Experts of a small language model.
Experts: 192 SwiGLU neurons an expert, a sigmoid router.
Below are experts of layer 5 (counted from 0) of a mixture-of-experts language model. Rows are named router (the router's row for the expert), gate (a neuron's input weights, with its number), up (a neuron's input weights, with its number) and show model dimensions 0-127. Each number is 128 + 32 x the weight over its row's rms, rounded and kept within 0 to 255. Numbers have three digits each.
Before each expert's rows: "mostly gets" lists some tokens that are sent to it at least half of the time. This comes from a sample of Wikipedia text that the model never trained on.

# expert 1
mostly gets: " C", "om", " W", "l", "it", "op"
router:142107100095093150135148161141092110119109089071163157066151113126204143102152147175143122150138182121156121179164100168178114116131137137116107122136095075076156107120125163136085059105128143117143086129084073093116144117131156049095124082219122108138131093121120070091176123091133149177049127101117125119121096127152103174125173108154120105148079105082169109113112145079090133094171
gate0:090171135084137106153131142153178169083163131124153100152153140130183166091094129141119130098103127122147058141172124163119120161136192172184166077102097099057062146144150116101098132112104103108113084092102140163122106123223180172124137126123116166126118176115100076163133085124084131143090101112155159136132118145124088184092111070127196080107145110124131114128105130047102157091113
up0:102108127135144117095113116093110158146127138142147155103197146163148030129110124103073148100096188115064084157124103149064120112150095141143162145112122167149127115099148126126186174164091058089142228103142120092074141149064108120180141146100121136113196165150142130110119132070170145124120114130075084110128170070130128117086178118090106108094119119123096145121157135159164087125105
gate1:123188094121126077084132160153068090139139084177135146106095181105201132197139113133151063092184100102136151177197112095135102151119152114083162113129101161135103158157138179154106151170089114115080125156131085165155078133068114122126107115096073146108128150141121146125117127165114095140117169137156047079107142144170080112117114108139148093124139125094115121133078193084070154104115
up1:141149168119131168132096156149156063203132136125134121074145121181131133152136148117150061182101145143145065133164105110153127128101215117107062099131164115088130101116128069166125144094145141135116125073148125155078111139147078098154166151170109146207154147071185125096128101055147156175149101147108118165139110103090138099142111176124108171084124137123172165174148141143116124104197
gate2:117084155175146113112172213145125128138143148133167118146135142096130183096093065122156085070134220169160135090136137103085116155055133132080068113107113159108148102142101066078131112099114134152116154156095139155139105129176198107162096142119135070117132119146109139135088137126148151100094158116145060115121134125132118104135191128079196109097064159169131104173159171126113126090138
up2:122085102134148084101083126054184159139206159083164125078173183126118091185147101143135086077120099134128180076090113118107104166175113117159109118126152121151142139198093141049171081124126106116173160130162144149169131097137143172115101131065133145142105138081142107148081124100137132144161080145153119152116141094089153128114103144135063143092117121086110164191156084124138098076130

# expert 0
mostly gets: ".\n\n", ")\n", "\n", "\n\n", "==", "==\n"
router:165137111077118150141120125128088099143121111140153116120079092155116188107108157138129154111130123134115143109154131151153124111151083142117188120162100116128111137094158118161092046124126105157171128135125125078162127084156177081145143094182115035147140077155145054115142134163096186180081078109151137119099131107177141144047128071137183097043152151135102081120107162092092106169128
gate0:091191154057154121159141168129201168139133139123169111136142176090167145091087136150132171117116084093121104137208116114140142080147159160174122092139078091072069156112181081099068169140157127132149093104150153168148097122164163148129161119112114127133115185126094057148156089137111108143114161161141149133145142151149062172074109074153135076101140113129104138091090129110128184122103
up0:118091106124129109129160086113124142158112159144160088087190161167117071119151155099088126120084156100042075166115150143042104087161096093136133142123112186160163108099165126143143142156110109131178205125128087134145145105067085124149157161115123136137158171169150117100106142087159142146198086121129109102117164104157150137127169088147088060098141159107085154155162145201151107088135
gate1:140182125084144085052124135170129070149151090144179125094115170066161128165129074116130058129140077101182133165134108126121155103115111114071158123101140134143113140118159156112128137134100097099096164098164135160160090128082103121149092110095085157064131136139128140118108154172135087132173182189177066089098133119215067122134122083113132094163175100109149113135113152093102139116069
up1:159167163140113159109065140139171143212157110119113103079154139182082148140136117131123106164114099176112076147108130117184144089108182142083060097143145158119106133100152070182144139096177117104136125104124119176092122121185066103120153110143128147202145147142149111090129103031159198162131105153105128169110090116125145094117139160081131165098105129130195152172125104130125155103158
gate2:093071174173131106118130184147102159112122119163137129148135125125125182084119096120146121101133171183101111122107140098121063138097154124126084128095156158111132089138115088064087107137131141166131111166098137150169105111143174116139111145097154067087063113132111174143072122179136128092090212131147095133123122115112101054152177120114207125105088165161111078161170204135077114078124
up2:126106146113169080104074154092188208113167165100156118116166167119119095192133119131133095085113129149161207101089154117100130159186136130110106122106129089088144150174135168073168072122127152137165169119163135156116140087129118171097075138107178140163116147111120125120030103106145107107171074145195113148138130113118129089125129147117105145101085097086124163212139134099109138084138

# expert 2
mostly gets: " Royal", " DF", " being", "-B", " own", " won"
router:137119154136180159187088140144106066159105110110138146089080121127150185077108116170133129180098102149146148119145103160162122112164098183126193103167097117099110129125115193176097079135069098124143103126163032096115166090143138108153082131195104115096159105103131083110126148139048179171112125094096102119116130145153080141065161102147156151165112152103111095090099128149107097148109
gate0:104200144060154115112131126170144156114174147096131106132129174130191165080088184127121139145120091070109077117151148137107113157151136164137129117081072095072107143095163123113056143180108114164132067115133139175157112136170179162180118130112114151100110170124134037127124068140092114173115159120105158144130087161119112193097123066163152066113133117117119116117101116087092125095112
up0:103090092108114108175132112072107158158135120119101120111178135145101074147158144086120118132074179094055119167146088148042143092162115138171097164158115139137113109121150142098158148104133098112183199131114112105084160131049109120123116147130169123126164178172153132092101148087136081119150092163116123123133191049143180110133152088136099105106098119131072167149142149164175124053150
gate1:152184113056137093062163112159066079194115067174160129106108161051177141159127093115142051125133101092136107153152113117138129123119099143077133138120126136117122120143140164116115130134121097108110159137169128182192100156103154109134104117101074155050138151172134124115123138152122104153129164165188075106086139147192096098152099056146122104148147133095156112170113145096097166139083
up1:141120165159133169106072140148180119205161116116095092054141141201104100152153145117128089167111125182119095114127128105171124113101177159071028106127132164113111159136130082135168141110117113110126130119139134166059102124158059112142128137152098123187101154126161142093147114087150139164129109150091122164084079090098171128172156165093125188096103130141198129176117109141105153103166
gate2:102063154197137123117144169173097153120149164141140122113112113099145219114102079123142084099161175157129119078110141126108112176108179153109046107097126204134102121157099083086099129123145104161141106137102161163149100122132168114154112142128125069107098124147131161177101123107166143057094164116163105132103104122168079095142135127110183103100058161148136090193168172130095161113158
up2:104143131129165111096072071087169182152181160124148131085143172095104100193115119121132105065131120128160206083104135116134105174161150086090092111103148080111134181143117161090160105136129138134178180088180130141144157085139105131103149114103184135165118151126118141163065148130123121115181093129183089151136126123103132042164128157135085150111096110105136160221173115124146104092128